From a checkpoint of a small mixture-of-experts model trained on Wikipedia: width 384, a variant of Adam for the experts.
Below are experts of layer 2 (counted from 0) of a mixture-of-experts language model. Rows are named router (the router's row for the expert), down (a neuron's output weights, with its number) and show model dimensions 0-127. Each number is 128 + 24 x the weight over its row's rms, rounded and kept within 0 to 255.
After each expert's rows: "raises" lists some tokens whose logits its average output raises strongly, later layers aside. This comes from a sample of Wikipedia text that the model never trained on.

# expert 35
router [147 113 113 136 160 132 118 105 111 127 122 103  86 109 150 108 129 162 116 136 120 145 141  93 106 165 142 157  90 157 107 134 118 130 108 138 126 155 132 125 141  97 139 148 149 110 167 117 126 127 143 133 121 148  91 143 152 119 128 128 122 177 167 100 145  83 150 127 139 128 123 123 116 111  97 124 112 132 133 139 152 138 144 125 147 158 183 143 138 166  89 136 147 126  90 153 181 139 102 138 167 123 104  99  94 136 156  88 139 116 110  94 111 207 131 104 119 133 120 162 144 116 115  99 163 160 100 184]
down1 [107 112 127  99  88 124 139 134 124 122 120 127 125 111 120 148 114 143 126 154 105  73 128 168 130  92 146 117 117 133 125 125 131 177 141 186 142 150 111 110 186 120 143 127 110 119  98 102 130 118 111 144 151 155 157 152 192 125 109 172 149 150 152  85 135 135 135 110 172 129 153 177 104 115 135 158 133 146 157 112 117 106 145 122 119  90 140 137 118 167 135  96 137 151 130 181 130 140 176 105 146 152 120 105 144 118  60 134 107  93 141 106 106 152 123 122 125 155 106 106 127  77 129 127 133 103  71 110]
raises: "-", "ar", " show", "s", ",", " to"

# expert 4
router [150 108 113 128 139 127 123 132 116 141 118 141 151 136 130 117 131  94 131 163 117 134 121 131 168 140 139 120  95 140 134 134 161 168 164 121  73 118 134 122 138 149 171 142  99 126 123 119 116 149 134 125 144 115 107 154 141 149  75 141 107 145 125 137 126 153  95 139 158 144 134 138 171 154 107 101 109 170 173 154 154 160 150 154  78 125 120 156 121 150 174 133 106 154 123 114 134 161  90 127 155 128 129 114 137 127  99 102 180  98 137 150 132 162 148 125 124 155  65 170 152 124 105 150 146 154 141 151]
down0 [155 148 121  87 154 128 166  96 140 145 125 152 128 147 154  62  93 137  80 110 132 145 121 120 113 123 169 105 143 134 133 179 126 110  82 122 148 138 163 147 103 125 127 136 124 143 136 139 145 125 105  90 101 112 111 105 105 147 102  90 122 102 122 164 122 142 122 129 106 131 142  51  99 108 127 156 116 124 126 133 145 152  84 125 101 154 137 141  82 149 121 117 113 106 131 114 154 117  77 141 109 110 125 139 112 148 150 196 143 127 132 151 104 149 155  92 115 119 137 136  67 126 134  86 121 135 163  86]
raises: "emp", "pur", "aria", "ide", "mol", "chi"

# expert 40
router [141 122 151  98 132 157  97 171  90  91 111  80 124 136 143 126 104 110 137 134 116 122 126 145 175 191 130 116 143 117 158 124 131 166  96  98 186  85 121 123 120 122 144 164  99 154 125 100 105 129 123 117 140 133 124 146 118 135 121 100 112 137 104 153 113 148 143 104 161 152 112 134 176  94 133 162 118 127 130 132 134 144  72 145 116 131 149 144 138 156 143 136 135 134 147 134 166 121  82 130 114 125 141 131  81 159 141 114 145 104 165 118  85 130 114  71 158 118  82 124 132 143 151  83 127 145 143 128]
down0 [159 141 105  71 140 155 122 106 169  89 122 144 119 109 126 106 151 121 121 129 141 105 118 107 112  85 124 141 113 146 129 119  84 149 105  92 138 126 104 154 119 111 121 114 141 150 127 149 114 111 118 128 130 109 111 142 137 163  62  66  82 125 117 117  96 107 123 135 101 109 143 135 151 173 117 166 110 114 181 195 137 154 143 149 133  96 133 137 132 133 152 110 143  94  82 123 120 101  89 111 105 126 155 152 137 117 158 154 100 125 138 101 107 115 133 107 171 109 131  97 154 143 122 137 161 123  99 129]
raises: ",", " and", "e", ".", "ive", "am"

# expert 43
router [ 71 106 132 105 160 122 140 188 153 165 121 125  93 116 115 101 139 142 134  96 123 142 111 141 135 112 162 115 126 133 162 138 131 122 141 158 156 133  87 127  92 128 106  83 118 104 147 137 136 168 141 161 113 134  95 197 139 142 128 116 154 121 159 131 139 127 157 110 110  84 130 106 195 157 135 136 126 138 142 167 127 142 109 121  79 106  70 105 125 128 107 126 140 132 154 140  90 115 146 111 112  89 126 116 132  72 149 117 119 137 106 129  97  96 102  97  77 130 141 127 135  90 126 168 109 160 119 148]
down0 [161 160 144 128 137 146 140 134 133 152 150 137 135 110 113 123 151 108 149 182  91 128 125 124 131 133 116 136 147  97  94 156 153 130 118 127 107 149 121  96 142 150 144 118 126  75 132  91 149 140  81 161 144 116 115 138 122 126 123 113 134 161 125 144 137 130 131 159 161 163 167 145 128 173 174 115 121 101  78 113  72 187 106 115 131 143 170 150 136 135 122 142 102 125 122 140 130 145 139 164 127 130 147 100 128  61 132 142 121 171 133 109 112 125 110 124 120 105 152  76 111 126  98 140  99 120 146 109]
raises: ",", " and", "ly", " "

# expert 18
router [131 108 131 181 118 103  75 105 140 134 125 100 112 137 126 112 154 151 159 188 108 101 114 114 130  67 106  87 146 110 114 167 154 144 116 122 153 143 102 126 109 156 136 146 104 157 140 138 111 137 101 184 163 134  88 127 100  98 114 127 121 111 101 123 132 122 113 161 110 134 135 129 165 115  81 158 134  88 131 151 142 131 110 106 115 155  90 118 128 114 143 176 159 101 122 109 191 144 126 148 128 112 127 137 122  99 119 182 121 130 115  91 116 140 142  86 121 141 145 121 132 161 128 138  99 132 105 149]
down0 [130 137 151 130 129 118  96  85 103 109 141 130 163 107 108 108 117 130 151 104 144 128  57 120 126 127 100 140 115 130 126 108 125  85 137 150  98 131 153 115 150 128 163 156 150 148 119 153 131 176 124 148 144 108 147 126  95 176  90 121 124 120 129 142 125 118 139  87 100 155 119 154 106  97 177 163 148 142 138 124 102 113 103 113  99 171  98  84 138 134 110 107 142 146 143 130 122 117 150 118 141 110 127 186 107 125 110  99 103 129 158 108 133 159  90 111 106 127 124 140 153 104  73 145 151  93 119 127]
raises: " and", " the", ",", " he", " it", " to"

# expert 16
router [ 76 126 157 107 132 116 110  99 125  82 184  90 137 152 102 134 102 136 159 126 102 128 106 126 127 125 154 145 135 123 123 136 130 154 160 131  93 149 166 118 127 125 127  79 130 106 136  75 118 155 108 139 111 122 130 146 131  97 144 163 137 134  96 121 132 167 121 136 153 114 143 156 115  96 121 130 164 134 117 139 154  98 162 130 155  94 130 141 138 126 115  98 150 116 100 156 151 112 110 154 121 141 115 121 113 152 145 142  89 122 129 107 122 179 151 128 153 129 112 165 145  91 124 144 149 141 109 120]
down0 [140 115 161  73 118 167 120 127 162 127 116 115 109 117 116  99 148 128  91 122 139 141 165 123 105 131  88 179 125 174 104 100 134 145 100 163 106 157 113 128 153 124 141 131 159 154 132 164 141 154 125  53 112 112 162 150 125 104  72 111 134 139 124 129 150 108 124 170 123 113 126 167 122 127 121 127 145 150 136 148 101 149 100 144 124 111 116 120 148  99 138 163 151 139 158 148 122 150 121 123 145 135 118 160 154 117 124 151 148 131 133 116 104 106 108 161 184 109 135  88 133  61 140 117 139 135  80 120]
raises: " ", " the", " release", " in"

# expert 36
router [170  86 129 123 132  94 136 109 130 109 102 103 150 158 116 116 136 196 129 153 107 150 133  59 149 140 137 115 118 148 139  93 143 147 113 156  91  93 132 114 154 104 126 182 109 105 115 156 109 156 146 159 112 157 123 131  95 130 158  85 110 171 135 118 118 149 126 145 161 120 129 118 102 118  99 141 131 109 112 132 127 136 162 145 139 137 136 145 146 146  97  88 133 124 133 117 132 134 166 103 118 131 113 126 137 124 120 130 127 150 135 107 112 132 158 141 113 138 156 164 152 162 129 136 116 100 157 153]
down1 [116 124 119 142 132  68 143 149 140 165 146 190  81 175 116 128 108 114 104 126 102 157 130 100 152 132 132 138 105  98 149 103 132 137  89 157 132 142 142 115 108 112 135 135 141 125 144 137 122 140 120 116 181 112 102 159 148 173  90 109 134 146  74 131 113  97 121 153  85 161 145 123 186 132 149 122 112 139 112 159  99 191 133 149 105 125 176  93 128 123  93 127 119 163 175 161 116 123 126 112 128 110  90 146 134 129 181 128 123 132 141  65 162 120 130 117 132 132 137 129  95 120  79 132 109 135 131 126]
raises: " to", " in", "'", " will"

# expert 6
router [115 156 104 111  88 143 121  99 120 117 106 133 130 104 115 113 125 108 144 139 116 149 139 162 114 139 107 134 107 137  91 150 124 157 105 130 103 162 151 110 156 147 107 120 154 124 154 132 116  98 160 106  96 136 147  94 115 140 188 114 142 102 131 107 136 117 166 164 153 123 113 133 104  95 119 118 144 146 118 121 120 132 105 119 165 191 167 151 145 160 131 132 107 133  60 161 100 143 129 150 165 141  83 120 156 122  88 131 152 161 126 118 161 120 128 145 168 124 126 110 137 188 129 148 191 124 181 129]
down0 [145 154 138 130  93 137 143 171 163 117 110 166 116 132 141 144 101 106 114 131 161 157 112 132 131 113 131  84 167 126 119 158  90 144 140 141 173 126 101 101 134 122 100 102 127 143 152 102 121 125 150  98 134 197 104 127 125 121 113 120 112 124 123 116 103 132 160 135  96 133 110 138  97 155 123 156 119 137 114 120 123 129 121 156 139  85 187 126 114 112 102 135 141 123 106 141 118 133 143 123 144 141 178  93 120 123  96  63 103 133 143 118 154 130 123 145  94  91 136 146 124 134 138 102 128 116 132  56]
raises: " the", " ", " a"

# expert 51
router [153 145 164 148 120 112 106 151 180 143 134 104  94 113 131  96 121 152 128 149 155 114  83 105 144 160 147 123 124 111 159  98 132 121 114 106 167 120 111 102 101  65 151 156 142 125  92 121 139 117 140 167 128  84 109 141 137 111 130 104 161 173 139 121  72 157 136 131 103 171  99 127 193 164 124 156  98 122 144 145 133 167  71 122 143 144 150 159 133 138 135 109 109 185 150 117 135  69 121 101 139 110 128 105 112 104 125 108 165 143 174 117  95  90 121 107  97  94 120 143 106 137 140 108 116 169 127  98]
down0 [155  96 112 116  79 120 169 162  71 135 121 143 108 126 129 111 130 160 133 135 146 125 135 132 127  96 142 112 147 154 107 156 141 141 143  97 107 175 145 118 157 133 130 109 111 144 210 119  61 133 104 137 145 131 103 128 126  98 150 110 151 110 130 142 142 101 121 144 138 131 135 121  80  98 160 164 140  77 141 140 122 100 146 127 133 147 115  91 166 137 122 112 126 148 109 126 132 128 129 126 168 114 133 155 125 108 119 157 190 183 129 123 145 140 122 129 144 123 106 168 137 125 142 103 102 153 145 125]
raises: "-", "s", " and", ",", "ed", " "

# expert 39
router [124 119 122 171 142 158 151 179 115 165 168 127 134 126 157 131 153 121 143 121 108 140 145 146  82 149 119 125 151 140 140 134 111  96 145 114 103  78 165 106 108 141 112 102 154 125 118 152 134 153 131 130 182 121 138 180 116  97 121 182 154 122 121 112 155  90 114 130 111 117 125 138 103 117 137 149 125 141  65  95 178  94 118 119 133  91  92 110 130 107 147 151 100  95 151 134 158  93 131 116 105 147 121 131 120 140 110 101 120 110 110 107 152 130 121  84 142  88 139 102 109 124 144 146 148 127 132 122]
down0 [106 123 179 143 132 132 134 141 125 132 131  95 173 112 126 126 121 146 134 142 167 131 145 152 164 102 111 113 103 118 106 129 162 141 104 115 120 102 138 149 117 160  96 107 121 132  73 143 150 113 144 118  83 136 118 109 110 130 135 109 162  95 116 150  87 131 139 123 118 134 101 152 121 108 156 138 117  75 102 176 124 115 155 143 123  97  97 163 135 159 137  96 116  98 145 113 133 139 182 138 122 112 168  98 109 165 154  99 172 166  99 145 150 139 103 102 121 152 196 133 129 124 106 165 131 113 113 122]
raises: " the", " a", " \"", " ", " modern"

# expert 22
router [116 133 125 124 158 160 121  85 130  93 103 148 143 103 102 150 117  84 124 105 132  74 140 124 134 107 146 138 122 120 146  77 109 108  99 111 138 122 119 112 155 110 168 132 133 127  89 135 127 151 116 109 103 135 137 175  87 123 108 143 103 105 123 146 174 135 114 129 108 129 132 142 152  95 137 159 122 130 133 124 129 135  91 113 138 115 110 119 111 100 126 119 128 115 130 109 142  74 125 156 136 132 145 145 144 159 135 133 108 129 157 144 132 103 128  97 125 153  77  88 135 146 117  97 126  94 109 109]
down0 [153 131 142 128 152 123  85 137  95 158 125 131 122 117 144  99 134 109  85 137  97 179 102 134 102  89 128 135 148 142 149 121 147 139 143  72 101 181 137 105 126 119 132 142 165 126  91  98 170 147  94 119 133 137 112 144 134 158 101  93 123 139 133  94 144 200 113 151 102 136 105 150 149 122 112 136 147 160 124 146 143 113 155 161 151 123 121 156 143 102 125 149 106 167 131 118 115 136 146 100 130 126 145 156 116 134 108 117  67  91 122 138 135 151 154 116 122  71 135 135 164 137 111 114 166 135 149 136]
raises: "s", "all", "han", "ane", "or"

# expert 55
router [161 147  72 127 131 151 197  93 112 129 136 183 109 163 124 111 117 127 118 112 120  74 148 151  99 126 115 167 138 154 140 198  73 141 134 118 149 100 100 129 148 128  99 132 172  88 141  89 139 166 111 130 163 104 171 141 158  94  84 100 116 113 121 136 102  88 130 137 120 102 122 160 105 126  90 109  81 123 162 159 125 140 155 131 133 125 173 172 110 136  78  90 152 121 126 132  81 117  95 141 169 119 137 141 107 145 133 102  88 126 163 117 122 112 145 154 164  96 142 122 114 134 174 165 147  98 131 154]
down0 [131 172 135  94 132 127 149 132 131 167 133  83 146 113  79 100  98 140 111 149  44 133 124 119 144 131  88 123 136 119  91 114 159 113 115 164 108 164 132 162  61  93 113  94 125 117 135 119 156  92 117 134 115  95 149  92 167 168 161 104 130 131  96 126 152 167 101  97 161 153 100  83 114 136 127 138 111 104 111 129 104 133  99 119 143 149 128 129 129 147 114 127  87 135 138 160  95 109 157 125 105 147 136 144 148 104 166 111 118 100 102 141 112 123 126 104 142 106 126 131  98 116 144 127 110 137 140 133]
raises: "'", ",", "s", " is", "’"

# expert 27
router [118 122 135 156  95 112 105  95 106 139 105  98 111 146 135 170 114 104 121 134 133 127 102 152 136 142 149 117 109 126 114 144 166 145 107 113 138 158 131 121 129 112 130 146  97 147 123  95  90 134 130 139 134 164 121 128 136 143 166 126  94 142 107 159 106 129 115 179 113 161 142 134 120 135 156  88 114 102 151 113  84 154 162 113 154  98 106 159 120 169 149 142 141 139  93 122 137 120 101 116 154 123 101 137  99 136 107 143 149 118 130 132 140 141 140  70 153 122 153 167 152 130 144 112 138 166 131 143]
down0 [108 106  64 152 124  82 116 114 132 139 142  93  98 138 163 143 123 134 117  66 146  82 168 144 133  90 109 152 150 137 137 129 103 149 174 101 116 171 138 162 131 122 142 162 159  99 131 157 119 144 115 105 106 152 124 143 158 126 122 143 106 138 140 143  91 125 116 192 145 101 118  87  83 140 133  96  59 118 170 118  99 152  48 120 109 120 134 147 133 136 110 120  99 136 137 120 115 146 125 124 124 120  87 130  90 142 166 120 146 127  87 126 133  88 127 130 119 162  95 121 124 126 116 175 152 126 133 176]
raises: ",", " of", " and", " 2005", " 2010", "–"

# expert 30
router [141 109 191 116 142 131 126 145  94 143 111 127 145 113 145 100 119 150 143 115  96 111  69 162 108 146 174 112 124 130 107 141 141 156 178 180 161 129 146 128 103 125 116  90 150 131 115 134 109  98 123 164 124 150 138  92 128 136 124 148 100  96  87 130 135 115 155  89 130 145 128 109 115 118 153 127 158 133 156 164  86 134 132 129 122 127 115 132 109  71 145 157 160 164 114 141 114 131 155  72 177  88 130 137 106 132 110 155 129 142 151 143  69 142 165 161 169  83 147  98 122 108 112 108 151 138 133 147]
down0 [128 107 141 138  99 110 120 164 133 147 102 107 127 100 117 138 127  61 131 105 155 132 122  76 170 141  89 151 128 191 104 114 173 120 155 126 104 126 107 140 137 147  95 137 166 117 123 131 122 177 101 131 123 123 133 127 123 139 119 129 151 126 128 106 128 133 146 125  92 118 132 123 141 129 104 120 144 155 132 158 106 128 114 129 151 110 139 155 129 107 112 139 137 136 127 167 128 149  99 133 121 110 138 126 117 114 131 137 114  73 147 168 143 131 129  62 135 111 149 119 140 157 112 149 134 130 116 192]
raises: " Succeed", "\n", "”", " Union", " Best", " Turnout"

# expert 31
router [119  77 110 123 126 143  82  78 162 141  96  71 122 140 158 115 130 107 129  95 155 123 131 101 108 147 186 122 123 132 119  95 153 122  86 136 152 142 142 169 128 116 131 113 133 148 124 142 163 139 136 112 126 129 152  90 122 124 146 121 135 102 116 147 108 128 142 133 112 147 163  95 105 125 130 144 153  86 140 128 114 148 133  99  72 147 135  88 168 146 125 132 124 147 139  92 123 143 137 152 120 144 109 122 151 143 114 114 158 104  94 164  88 147  99 143 119 132 133 126  82 137 119 124  91 148 101  81]
down0 [114  99 121 129 139 108 136 200 157 111 140 201  98 137  94  83 123 147 128 138 115 118 133 119  91 130 124 130 175 163  91 146 137 140 144 158 151 164 128 132 169 131 155 110 110 138 101 151 125 174 111 121 145 117  99 121 163 151 132 149 116 120 100 126 106 117 146 116  75 118 142 146 105 103 131 114 177  77 149 113 110 154 135 147 146 102 135  71  80 126 140 126 122 123 102 140 116 153 153 132  72 168 112 124 151 134  98 142 126 126 131  99 139 124 151 159 145 182  96 125 119 154 116 129  92 114 129 127]
raises: "'", ",", ";", "-", "–", " B"

# expert 33
router [145  87  99  91 132 119 102  98  91 119 123 111 168 112 127 145 121 160 111 109 136 104 146 159 136 122 112  83  95 142 107 124 106 171 106 122 101 100 162 108 119 162 126 133 134 128 146 151 102 157 114 127  85 139 160 112 155 151 128 123 141 147  99  89 128 165 132 170 135 147 162 117  96 148 138 129 135 142 124 131 139  95 144 103 103 117  99  88 163 115 107 160  99 167 138 161 111  95 159  93  92 112 173 132 174 103 139 115 118 166 125 164 158 111 133 140 113 122 150 150 114 120  85 136  84 135  96 112]
down1 [121 123 163 117 162 159  90 148 123 151 118 143 138 145 150 151 126 102 111  94 184 140 145 126 109 158 148  81  95 138 109 131  94 105 101 158  96  99 169 146  66 151 125  81 133 105 118 130 127 127 114 118 102 131 129 127 149 108 146 107 123 114 116 106 135  99 149  77  78 116  96  56 141 150 107 128  87 152 107 146 121 131 110  96 100 133 120 126 106 152  84 126 109 162 117 147 105 144 130 114 128 210 155 129 106  92 112 101 108 115 132 139 146  92  93 175 130 143 132 132 129 141 140 132 109 124 165 105]
raises: " the", " a", " all", " his", " their", " both"

# expert 60
router [129 113 121 142 129 119 144 112 162 124 171 122 109 157 132 121  91 142 119 119 100  98 173 108 162 128 125  98 122  99  91 113 164 125 189 176 117 167 111 142 139 118  86 131 152 157 123 120 134 100  89 112 158 111 110  99 131 116 154 151 129 112 120 136 123 100 116 156  93 120 156 122 145 129 101 164 116 124 158 128 131 104 154  87 116 110 171 112 124 146 129  99 113  93 130 120 109 174 123 142 124 124 114 178 118 144 168 161  92 116  92 100 129 154 103 163 150 121 127 108 134 104 111 149 117 149  93 106]
down0 [140 178 117 162  86 104 159 118 199 151 148 142 138 128 117 171 111 156 144 132  93 162 140  96 122 169 155 132 116 129 145 125 119 116 137 134 144 114 161 137 106 138 150 138 152 119 114 164 108 118 120 125 114  95 134 124  94  83 137 141 133 166 157 112 139 177 183 129  86 138 125 134 143 116 135  98 143 147 143  99 126 149 123 153 131 134 112 130  97 127 116  98 115 115 129 130 124 122 117 188 162 104 157 140  82 122 164 134  93 181 134 110 141 144 153 120 148 116 107 118 139 110 130 134 121 106 136  91]
raises: " years", "-", " of", " different"

# expert 48
router [135 100 105 149 113  90 106  93 113 121 154 101 107  90 108 133 110 147 155 114  83 132 127 102 118 110 157 108 146 162 176 154  84  92 156 107 138 158  96 101 107 100 113 123 171 102 124 122 162 114 138 120 144 101 156 105 101 134 147 114 145 122 154 120 147 133 144 132 112 153  90 112 115 118 117 137 155 109 115 115 163 117 138 117 107 124 145 103 138 138 124  88 177 111 167 100 141 165 113 126 128 105 107 158  98 179  74 152 128 166 107  91 129 151 138 192 125 127 132  84 154 108 132  97 120 140 123 142]
down0 [150 147 157 182 144 123  77 110 108 130 143 120 101 106  99 164 131 167 122 127 143 123 170 110 128  74 150 100 130 125 180 145 114 103 126  99 118 146 151 121 136 148 116 116 145  93 137 110 138 120 155  80 151  98 125 111 164 129 138 161 109 106 140  94 116 121 124 114 138 124 117 115 139 117 136 129 173 137 143 107 168 134 104 102 115 173 167 128 139 135 121 114 150 139 165 121 154 130  83 113 100  80 113 161 141 144 110 140 133 152 108 106 146 153 130 134 157 141 126  96 122  94 106 128  93 134 103 164]
raises: "-", " to", "–", "–19", "–8", " |"

# expert 3
router [120 192 148 122 121  96 120 124 121  87 134 105 113 168  72 120 157 155 127 136 105  89 141 105 130 102  78 133 136 126 152 161 102 123 141 108 134  87 151 139 112 109 139 167 121 128 157 117 123 104 145 108 155 135 148 161 177 155 125  89 158 141 129 143 101 121 155 111 130 123 101  98 147 111  90 140 103 123 116 126 173 170  94 159 126 149 199 163 105 125 113 143 129 103 127 136 137  88 103 108 125 113 173 106 119 123 146 109 142 110 146  82 134 112 152  91 114 122 115 128 140 103 129 146 143 100 128 122]
down0 [100 109 145  76 102 136 151 160 148 171 110 144 159 125 109 194 136 115 126 166 107 108 148  97 136 125 167  99 164 115 132 134 149 119 146 116 138 127  99 108 157 184 153 110 156 104  49 144 122 125  94 120 151 119 108 128 138 143 110 125  71  99  91 104 122 127 122 153  80 122  75 136 113 163 142 121 161 100 133 130 116  97 138 135 146 125 150 139 166 117 143 153 105 103 120 126 134 161 124 104 117 108 154 133 131 133 147 148  89 117 118 103 151 134 111 174 164 153 126 103  66 143 175 143 169 117 194 108]
raises: "'", "-", " and", "ia", "i", "s"

# expert 0
router [121  93  80 146 136 110 117  82 119 144 105  96 100 151 110 163 145  80 126  90 172 121 111 106 129 140 139 102 127 132 137 151 100  98 126 160 109 153 180 149 149 143 145 118 127 131 130 157 157 128  90 170 167 126 122 106 121  96 128 165 135 136 141 142 175 115 134 153 112 103 139 140 112 113 140 161 175  92 121 142 105 145  96 112  93 141 113 101 144  92  93 143 152 131 148 113 120 157 138 112 115 158 160 136 113 142 116 162 113 165  87 143  67 144 116 110 122 160  97 111 117 114 106  99 103 116 102 114]
down0 [189 174 108 142 114 138 109 129 112 103 110  93 155 129 165 131 128 122 147 105 119 154 128 167 150  84 166 138  93  98 121 128 163 136 149 137 183 142 145  80 131 124 143 146 117 119 114 147  91 139 159 134 157 151 124 131 106 115 139  40 153 125 104 135 108 131 144 117 149 148 116 119 144 116 133 129 149  95 151 144 168 131 106 138 128 123 123 140 145  82 133 145 157 116 136 125 105 156  79 124 106 119 147 124 130 129 155 103 120 159 144 123 165  81  70 146 136 105  97 126 139 164 125 119 152  96 100 126]
raises: "\n", "),", ").", " in", "—"

# expert 63
router [200 156 102 140 146 140 130 113 110  84 159 135 147 109 115  94 143  78 112 106 140 120 144 156 129 138 122 143 138 131 123 112 136 110 114 110 134 132 148 126 142  98 153 149 124 114 111 130 125 151 133 129 123  88 159 131 100 156  83  94 143 148 125  99 121  96 126 110  94 125 149 135 152 139  97 112 112 144 144 118 101 152 117 157 121 121 158 141  85 169 117 175 125 100 158  97 130 136 110 113 151 139 121 103 149 134 123  80 106  97 158 122 140 126  78 109 160 155  51 156 135 129 164 130 138 158 159  95]
down0 [ 94 108 116 147 134 107 143 147 141 183 138 153 112 159 111  94 147 187  92 121  94 103 136  62 155 149 143 136 131 138 156 149 125 166 112 153 145 148 173 143 137  90 132 146 154 105 136 149 121 169 125 139 157 113 151 140 139 151 151 116 106 112 180 132 172 107 103 118 101 179 162  95 103 145 162 135 147 119 178 127 131 126 135 124 110  88 113 127 136 116 104  98 142 111 180 117 113 166 137 147 105 162 117 119 128 111 122 121 129 121 126  98 123 125 133 147 156 109 114 125 120 136 108 109 103 119 145 135]
raises: "di", "mi", "'", "i", "-"

# expert 42
router [ 94 104 131 143 140 130  81 118  82 122  91  85  99 143 156 131  91 125 119 163 122  78 137 133 128 126 110 153 124 146 146 156 126 149 129 157 143 158 106 154 122 145 125 103 144 170 157 126 139 125 133 139 107 134 131 175  92 149 124 171 132 125 148 134 119 101 145 128 159 107 127 123 143 119 135  98 179  84 131 136 116  91 146 107  94 132  69 101 101 140 122 156 141 139 169 105 107 149 116 108 120  94 128 106 111 119 120 144 140 123 124  87 177 122 132 134 140 178 142 142 157  94 126 128  93 172 128 157]
down0 [161 152 137 156 126 125 144 113 162 139 131  83 113 131 105 150 122 109 130 107 125 138 116 123 155 124 128 109 122  98 130 119 165 123 103 153 132 133  90 146 118 158 145 162 131 164 148 129 161  87 154 118 117  67 111 150  89 149 135  85 109 150 119 123 115 117 144 106 118 112 126 127 146 133 119 153 144 129 112 206 128 155 132 123 129 163 126 119 116  82  82 141 183 110  77 115 131 110 111 116 143 126 167 144 162 132 162 144  96 103 129 129 122 173 116 136 180 107 142 130 158 124 132  94 147 105 144 135]
raises: "ly", "-", ",", "ny", " and"

# expert 11
router [161 131  87 175 114 106  87 113 134  95 190 139 129 158 152 128 127 123 114 122 150 147 141 100 119 107 121 127 137 153 133 118 143 173 110 125 130 136 159 148 158 148 121 182 121 174 119  61  92 105 101 138 132 136  93 160 133 107 138 173 131 123 159 163 101 154  94 148 164 129 108 127 155  90  54 162 177 127 106 140 133 140 118 127 134 126 112 112 109 111 105 110 132 119 114  87 190 129 102 158 132  97  97 128 112 183 153 141 127 140  90 129 135  83 152  89 105 123 125 129 116 136  92  92 126 108 127  90]
down0 [206 136 168  84 113 150  88  96 128 132 137 156 116 156 114 155 108 128 123 127  89 123 130 108 128 146 106  86 146 161 142 104 146 107 169 118 164 162 134 141 133 161 173 128 122 123 123 118 114 116 106 142  92 135  84 141 167 104 158  65 100  99 103 128 188 115 131 165 100 105 122 128 137 129 101 145 130 149 132 140 116 139 116 138 143 120 137 135 155 107 122 148 149 122 108 132 140 107 119 111 123 128 128 127 105 156 125 132  76 153 128 122 139 161 143 142 101 136 168 163 160 136 128 121 116 106 130 155]
raises: ",", ".", " in", " hours", "/"

# expert 15
router [127 125 155  99 123 175 129 155 130  90 128 120 124 125 128 200 120 116 121 134 150  87 112  92 104 141 123 131  92 117 125 109 121 111  94 116 119  99  99  97 172 118 127 155 138 138 135  84 132 176 116 125 128 144 171 139 108 125 105 134 140 143  79 168 132 124 120 127 131 106 118 136 149  95 151 115 101 101 102 114 144 116  84 171 115 117  96 107 112  72 114 124 143  77 100 120 145 127 117 152 117 153 149 140  78 161 141 159 111 109 164 133 163 108 179 116 120 147  66 139 139 116 141  81 127 114  83 119]
down0 [114 120 154 153  85 135 154 111 129 100 111 152 143 133 124 133 114 149 114 134 111 182 172 116  98 128 126 122 135 111 151 138 111 107 120 106 131 106  87 125 128 104 114 142 139 158 127 137 130 119 135 117 128 101 118  68  82 104 125 119 118 166 141 108 170 140 125 129 154 102 150 131  78 142 164 143 185  97 101  62 143 122 121 112 161 132 108  67 106  87 115 135 129 110 120 109 126  88 161 120 134  91  85  96 125 127 135 128 107 120 127 122 151 130 130  92 120 121 159 107 133  86 124  88 113 144  85 135]
raises: "\n", "==", "'", "===", ",", " received"

# expert 49
router [159 133 116 104 119 165 106 143 129  85 147 107 120 130 132 123 125  98 148 133 132 115  89 128 135 159 133  90 125 131 169 107 152 165 120  71 152  77 129 118 138 123 132 150 117 156 100 105 122 137 138 147 111 124 138 103 136  84 116 106 102 102 136 183 100 114 144  96 128  76  90 142 130  85 123 173 129  95 132 106 159 139  82 177 145 151 136 143  87 161 137 135 140  98 138 137 140 155  97 135 149 120 156 120  86 155 140 144 157 103 170 140 118 143 115  88 116 173 106 124 106 143 166 107 143 148 170 101]
down0 [169 111 127 130 119 139 146 155 153 153 131 138 160 149 113  83 133 101 130  92 143 151 140 128 138 138 108 163 167 157 149 114  79 137 144  74 131 154 120 114 113 130 117 135 143  66 136 112 140 120 169 110 151 161  89 112 136  95 110 161 129 116 108 116 148 143 140 123 124 154 164 166 105 167  82 133  98 119 117 139 151 134 130 166 121 127 100 126  74 148 125 139 161 135 157 122 115 104 161 110 122  66 121 147 121 113 104 104 162 107 122 126  97 156 116 148 168 149 103 153 140 112 103 168 109 164 106 140]
raises: "'", ",", " and", " (", "–", "."